{
  "num_hidden_layers": 9,
  "hidden_size": 224,
  "n_experts": 64,
  "experts_per_token": 4,
  "d_expert": 64,
  "d_shared_expert": 0,
  "hidden_act": "swiglu",
  "moe_layers": [0, 1, 2, 3, 4, 5, 6, 7, 8],
  "router_score": "sigmoid",
  "normalize_top_k": true,
  "routed_scale": 1.0,
  "balance_loss": 0.000468,
  "balance_bias": true,
  "init_std_router": 0.00681,
  "lr_router": 0.00063,
  "vocab_size": 27312,
  "norm": "rmsnorm",
  "norm_eps": 1e-05,
  "tie_word_embeddings": false,
  "optimizer": "adamw",
  "learning_rate": 0.00196,
  "beta1": 0.9,
  "beta2": 0.98,
  "batch_tokens": 32768,
  "max_seq_len": 512,
  "train_tokens": 273900000,
  "max_steps": 8359,
  "dataset": "wikipedia_en"
}
Below are experts of layer 4 (counted from 0) of a mixture-of-experts language model. Rows are named router (the router's row for the expert), down (a neuron's output weights, with its number) and show model dimensions 0-111. Each number is 500 + 25 x the weight over its row's rms, rounded and kept within 0 to 999. Numbers have three digits each.
Before each expert's rows: a language model's description of what the expert responds to. This comes from a sample of Wikipedia text that the model never trained on.

# expert 59
What it handles: Determiners. Articles and possessive determiners before nouns, mostly after prepositions, such as the, a, an, his, their, its, and 's.
router:493468451528456514466505511516521493487509512460496530481455516497513484485492516486528496501471492536505492503487511497495480546467528471499482467526488476474481470539486533494484481498511494520512444485479482479454514486460548515505484499475472487494536499496481488480495506520504531559530477482516533457481475513526548569496447488495
down0:475482492490513523497502466477520507515520521506452500514513508487522536487475485486498495496485461444496450522522530509495504519498543527543509535514552522513499544548475496520509507488489519505527470514532492502493458451507460507489561495513474488482487474520517509509508477544514527510469486513499501504491493498503500506466509547512
down1:494507538535507494512473466519495501487491519525463452493516511498516549465495505495481517500518464455498518460525509517493483508545483487543498494511444513507486550512482483510522497490459490513490468528513515537472478506525495500487507507433472501526485510493512525508517515525546487486526499471495528541491470485453490497567492490472

# expert 22
What it handles: Common nouns and plurals. Common nouns and plural suffixes after articles or possessives, such as time, years, members, music, film, -ations, -ments.
router:506492502524436524479513511528534466488509512512470507499521524501512511467487512518524547497460525520483484501498519509468517507492483548471488493504536461516463503510498518467510484511483467519510486539500488534440468489481514499466505507475488486489496503510476511508524552490530541524483517503490566503503473532480504570500494482511
down0:458492449470504499524488493504463478527480508458460512477475514487512517501479513452470490544484504512474524522505528516473514511472513510464519508472471506484505467471530512487482498508439503525519476534438496467486537504467487541518492496514510451492511475481516497490494501485513511513510514522490467455461463473491468573470409490470
down1:554506499492491491502530494474438540509512501524471512520466491465483495516499504516492449538491472414493498504454528497460439516495511483535496458501478497469515534505451485523520487530451554503504506535467447478494485465506513524482526505475484526483467509477477492477515480486500508498461507539519505467515494474511462513501486542461

# expert 36
What it handles: Sentence and line ends. Line breaks and sentence-final periods, closing quotes and parentheses at the end of sentences or list items, such as s., )., ".
router:505505469518458477491483529506538481521479478501488525539527545473509503461512519499524511506457476508520505475494535497511528513473517539507465459521474514507463498531480512487490496500536495538494485492502477513460485464467492537459514520495480484484487522502503474506466516492482551558494503473526533485518509542497509522513510499507
down0:508468517485511530484480514497493482471537539480499467478460499522483513518477479518467479469529494501464474491544493524482479563471487484474549507465442532515493463513468478505503480504419506487467501449498485532518521525526499516513522508466450461461519455513514538540542491518541518461510490541490493446495501506476409511531506507525
down1:528525514525513531471492520497540481481560500493526497482506469497521530517507521491532472490501520478475510465513485484509491520511502456478529509504581485468499537470479467497501509506500495482469526493506471506496500480545488518526484550474499524514482514487502533491519456471464505493409508564549485545503518504504484520455518494499

# expert 57
What it handles: Early word fragments. Second pieces of words after a capital P or C start (P|oc|ono, P|uth, P|ump|herston), plus based, built, located.
router:466510502520467509488484520524495483515558540484521493535486520459541537479453491516469532547487482527500515496460526514454495505489546517510480490506523490487513459518530512481519492487500459544486482498478437497481467476501519521511441530464474471479512493505482524471478519517502534515470539524499521499539462504505529528509501534507
down0:512500498534469448503511461502500489525553525492509531421482454527503496493513511489501472510514511476493493536485494479535522517480509545488505526454471470494489503426510491484454476500496481494482495478484506522486495512497535514510485504513542480510519491490482491509481502490530489477464501553534469519513487509493490485489512515448
down1:548525486481485490525479508511498445522513508488481508486491462479485534495491479527506473527523533494504538465468460537476513479505484494492513482515531488543510517499508514539520524477532502467535534518513548509491475543491531477503544501474549483542537476511543498523461465519491486524484484538502515499504528510498526514509516522467

# expert 42
What it handles: Table pipes and headings. Table column pipes and wiki section heading markers like ==, ===, ==History==, plus table divider rows and career== headings.
router:545478511532481470500489548480482461485544496484500478486536491499489500471482501462490503510475495536489503467497484540461488529479514526494495498500490499506490493520510517520493473500473454504499480546533449511431501482460539516461498513509443504503461527502482476514495551479492547556535502490458560518506476481509520478499528469517
down0:513503537503490516515515493495506481512515464500473497470516484501471512468518488541431525513492463520469499530530522445503492495507488458537509455529494515516499505473515471515519538516460490504493480471475493531492490521491507474541465494495499542479513467535477541489486497497502517500487519534480498500506547543500461520542480530456
down1:519500487508518502509474503505521507484533509454521518470495470522519522533515484454489480490490463477433476468528502504485478496527543497509497477503502491514515500503475480501484454469494488503472451498501483545480448470538453481522509529499508487529518511500508526537517506492530491506540503500506465489523510494515518507480480502451

# expert 49
What it handles: English personal names. English given names and surname pieces, such as John, James, David, -ley, -son, -ton, Po-ole, Beck-ford.
router:523492483543506517511488505494518496483511513484474498533534524501479499459498519472493520525463527512530478493516495507504531509504517514498502485524504483536472485519473467479524441518476478518504474523507477480470512475509489517504506537467443495509481489474482468469481493480512564539534489534513505483463456583470505566474494510509
down0:518540451486472465563500504515547457507500508521478490542520556510496528515505530500477509520474512523489458515488496458484482521488441465490494508463449518503496516469527475495508486531483516475482467480500488481484522463521513512533504507486508526532526442497521517484554502461519466489536507537486538504495465520488473513487541511493
down1:537519524479498513514497498474489554503507492509565502496461501502440490459516489494477528494536471480535514466508502521515526489509442508539521475494459510508511523506534478538479524527498488500476521503491517499535507534493479471506501502546559494496510416470494468507490433517537496506511528497488509519468515535448467526497530526481

# expert 2
What it handles: Line breaks in lists. Line breaks ending list items, table rows, headings and paragraphs, plus Website: fields in infoboxes, e.g. before "| Candidate |".
router:505543500533460566452484508502498490499494535517499513529521512472489509467531511491525489552495481528543510489483551555494484506497503541466455453508538498518440473515482531449516486504509501520496466524504473519475525482512530554518494515468485491491497495527490523487478497527532531544483487530484542497504511533485515485527482518502
down0:509531468500530493466520478461486482494526490492484505474528499530505487492486485510510491457565497499487514495476512457523534508505517516474512509503486534511550482525485485513559498446513494476498487494507522502520503505506538491490513504528476501487533491484491489500462461499462523510477512484502474547462482503527475542490503475435
down1:485495506507493502497445505500499459502532492505504516478494487523464508514496532545498517473484466541499546526513582503451485506513550463458498530457490501457527500506445484477506499482510485556503515538530505524496465467506492454540489505498483547465551473500506497528497523474496507516471569510497458540457519497516475523490520498510

# expert 48
What it handles: Non-English name syllables. Syllables inside Persian, Arabic, South Asian, Turkic and Korean names and places, such as -iy, -abad, Kar, Bh, Shah.
router:524475486509475542506496544518513490478473486455467501520511527512492485499482517503510502494469521514488474472498517508529500514465519495498459462519506510513472488498455492515490457487488478508523467528499472538443538516507481477491500559491467480469486487473529447477485480481517552555479512509514531494493470531500508567492477532485
down0:520532478494521502487518486460468520503499472470486500497541475512492520521526474555448514477510525558496502530459502505512506492486485491502456498519512497499521490505476515458498483507491494525503464533489556475526526507498544466486491512507477483519511543494522473533504504502460496495513520508503474528496482463494497539519462491489
down1:509498489491468498486504495527532563473538519484487538519487520558498471478522518525529532541498493517462508515503476503471481503501500500481521497511482493485491478499452489511465487456525528502502457517495498453535499467454488502534499483572493502499473494491522509525510480501508535501491527513497533550515471488488423443467539569515

# expert 53
What it handles: Numbers in tables. Integer numbers and leading digits of decimals in tables and stats, such as 29 in 29.7, 16, and 3.
router:498506488513510503460517476549526457492519497516503484516549477498506488465452528491517528541464487492478499517470547491474509545472476492487512464522533447502492504531515510467475515522500455570515480509441472515456507474477458538468480542481495500498477488475478510463518512485517549545448488549527501467507501558519494507487471500530
down0:523508468501563497494532498472546501542503475502456456456497538503514557541513477492543464498454486477489522543488469481486492508544509494525473485511501533501492500495504494481531450517542527512480479503483470521469487518505510493461493467502524543473518449474487538517461509480523496431498505503528504528521489521467529507509482520500
down1:476515499474493493506519482448477479482456493497511465520485499512455508527513478497504468487520500471512538441449477533511480537501482472551530479486512535496503522497522472521474482510505475514521513505478516488460516541490496506500498456482520495486480520480526505493510494534508535515510503533498532468524492498534476445520531508532

# expert 54
What it handles: Prepositions. Prepositions linking a noun or verb to a following noun phrase, such as of, in, with, for, by, after member or part.
router:517467491503494521481461539508545469498539490496459515573493521492523523468486522504472509511486493514521511515466533526474515557507503533494459466528511476509465522514464504486458523509467467546492488502473460509496499490481510535461501523447472492515517470497487515469509514494545564511486553518514553491485510492521522463494483518503
down0:447490474500487507487524499511533483512516528528509473538505533528504534522490500525492532481494478514498513473504494493498497483522484547456484558502480458460491489478533523444501499498518517499516493509449500514515574512488515530487519522484507556523486467488518509530472469522496448456478492524488484499478447511521486472509486513522
down1:506432514510521505511524513524490507461520517518507501501469490491517551508539515500492476466504516517491485508508511477531498510484489484551498510536488508493488510467460500477468516497495509448509491507492519491514456463518508509486500520514504507508502446512524516499492492452500475521506452541549502530486527501497500570519551486490

# expert 50
What it handles: Prepositions after verbs. Prepositions and infinitive to after verbs or nouns, e.g. in 2016, began to publish, from 1975 to, resting on.
router:502488466518462537473454522510531485518575503482463543532503519485507537472483524472485510495472479534521511509501552492490477514483485479465439469516519493516462505513483521474499510505474484501519467501486463520490503470467515502462482526493469495508500499464476497470482506547503554533487511487490571490480514555525502479489473521470
down0:525519495510514427527483493516506482503514477479507518502500474518476531503522509532544454525497491537495467530510463460514509512479472505509527499468528477500474470489489517418512481468513496487456463480446493504483508537465531476511481508477467464521527461530500533516475530461485476509500537484515476505528491517482474473479447498517
down1:455533529496463490488503472544517501483512506537482480488522499504485506504485526498485444525472482540497487473481519485531503467528533501505505549483487513472498497507509492535457482521497499467470466497495488475477499498486526555551461494501510561518485494526529474504494539454454449483512510508445498529506497503543521538528450533534

# expert 34
What it handles: Line and sentence ends. Line breaks, sentence-final periods like ed., ing., "., table separator rows, and first tokens after headings or line breaks.
router:475490520512487501489474499515487491500525482480474510496494518500507490481489503492503491515479510478513494505486538496470501513509490483492473459505494456541484528527495526487509503493521505537501479512503462505464516469458498540492524488472446483496509496526508476470512524521507534566495513498513571502490485507501521508506491510495
down0:504510463484499521492465518467491500481476494488525544537496511527490514502522525507502516470496451531509528528510503476546518498520508480478525506478467485507489496490482495465525457498475505537514485488513483507496517497499527505457491476489564508478477477503495452527504503489516512494505522535459517498496456461492473358500513498474
down1:416471515562526535499522504503514545494487514456489480507510452506477498517512522447553530535499463487466502485493521455506490481478493511486479469524516523463502489484519534489496508480466456480543486460517509505459495512550525537488477506519517499498464489510525545531517481478491478490493524481491527468503497511485480502534493504485

# expert 41
What it handles: Film credit prepositions. Prepositions and verbs in film, music and biography prose, such as role as, written by, screened at, and stars.
router:507486514495488539482470518513567525504486526479478508538507529487519495481457519510550541512471523535499496468469544487478498528470519525485487493513491510500488527538494503508474507489536500538472451509472488521457464455457491527444490525493435479491511508513517503501521514488475538505499508515532538495521484516511513538469476526474
down0:476488470490485510438505518489498505512512543480509444499524506480542526501454468493512525496482470510489470519486522492490470488503508473509560510507473514521487500503536532531506486506429500462473474513549495521491489489494507507496460470491490516450526493501528513502534527507507498486485506482513474501467532446473513496476457497466
down1:522490449503524492515493480535525494490482531484521454523534490491536507513500458522513492516438532489523475537512463501499524494484504528465514520501503483486525504562536523491484524548477508531482481553493493492502526509496473484531505445520519439495517520482470515496481476502538450524514536480522509470476478510482525535490506476502

# expert 1
What it handles: Word-final suffix pieces. Suffix pieces ending a word after a stem, such as -ing, -ed, -s, -er, -ations, and plural nouns like works, services, rights.
router:505529514545449540509494541541526500469493501464490515522506520471512502471494524492507531509450519523515529470465504512465498515468486514462486496507550483517481507506482496464494494492507491502485496488504467540472520479483508495486473510487499510506517507498495506503505525479544548520498512508503527495503491510502493526514491462506
down0:520507482492564485516446469525488501491471482503527474488506516520492567466529506505533483506493508519518500481533488503486527521506439503486549511470483491497520497476475499530485508446495506552504478548502519499527499480503476495452464470493478532497516508478524527502496444516527517447491487491528504527501484553528497526509484513496
down1:544483500502527474511504495530479483525519450517485538461504484493491494494492535499534476527493496501471538465523490558457493475474460498477500518486519514517478469539514543495480501481493514523468481519494501500456452477489481517489498566477489529523509535526483491474485555500533507518502489562481539547454514505493497484471462487501

# expert 20
What it handles: Inner syllables of names. Middle word pieces inside foreign names and rare words, like ar, am, os, ol, e.g. Pavlod-ar, Atom-u, ang-ol-ensis.
router:501512511543502525512504482488517509520481503469532512490496509492507524476478480491537500498482490566497487492488508507459464522525499521511484468520523475557483520515474475476486482528506473486511465524523454566464533501468474526488516514472449492484509501480519466487497524521490586523499491530530552496529543497529493556516469519474
down0:485523497495489490496488486532494491478551483486480531467514498519435488488536524535505488506507508471481535508478495539486480473497496479476469505485534492506528519545486500489524522523485509515511525492464474483500516480492504495527531470539487539491427486518482463503488544519546462485525497478512468500481475510489518532519519525503
down1:505497512457497514475483497510521475480524481457486471515477488487492500492518516499445524466527507468480454497497514484500464475460522545506501514493517521513481543485524493497538493501482535488528510485510494495507540522489511509491511530476492511512513473473498557522508523498534492494500479447498522484482453486543531492526542531477

# expert 11
What it handles: Passive participles, verb pieces. Verbs after is/was/can, often participles before by/in/to, such as located, built, used; also word pieces like Me-et.
router:484479520539482570480506512494489485506512546478478549527548527473501522451477504547512558496514502497487477483433509503482498526475500478508437478485532499496471506488516488487480486477500450520451476492517500513461513482523512513460495493483503468504488506496496518505499501551489564495480521523513532495511498533543502555510480502537
down0:471499477531497471519504507515486496535489522527514464493506441495527493477495502478488522502508506512498496486453540492503559522494454507527519515479530501462537490501492507478456479519474500506538539538514495537504539515528516473502537502462493534430481529518470522483484495489550513517495489464479478491482482438484519483532476475512
down1:486505516486496474498489486512478503512495480519476484501504528489495500474525530500447496526509486500529524498495503507521490495477500476480491483517501524513465474534453521548533509542501500518485492537457473465495488514446474509448507499474543491537463497485471523502461502487447478479540477502500492529496498534547502488496515515501

# expert 61
What it handles: Determiners and possessives. Determiners and possessives after prepositions, mainly the, plus 's, his, her, its, their and small numbers like two, three.
router:495457473519439493490505512544492526476521502442496526478470492509504492474484515483517493540466469554521528529498533469502482531471506478489491470564502483499484491545506499502483490512504488518522442483492480490464534502459504520512463508511463483493516485500489494507496467485494519544522496508527535455499489503533497551472487487496
down0:516535511448545510469517499472471518519506501508482492494556499522482500540512515489492512516506528525482488524535502493478506455479517539465477516479484489520503541507479541485508476537528498522506494494561512478524455483494500508487512527518514535503502511524539475502528547530522521506469489554551496513538546505495452478518531491469
down1:510500493531496494495536503536475526528518499486490476501468535473492533508473498448441493513482568491489507525497522520497512508492497502479475491463491489515494478486481507567523461531471455457537523476469469538500495474507527533521492457496507467473478490498474504526526512509500484510496525505513512508465480560535483463517493554524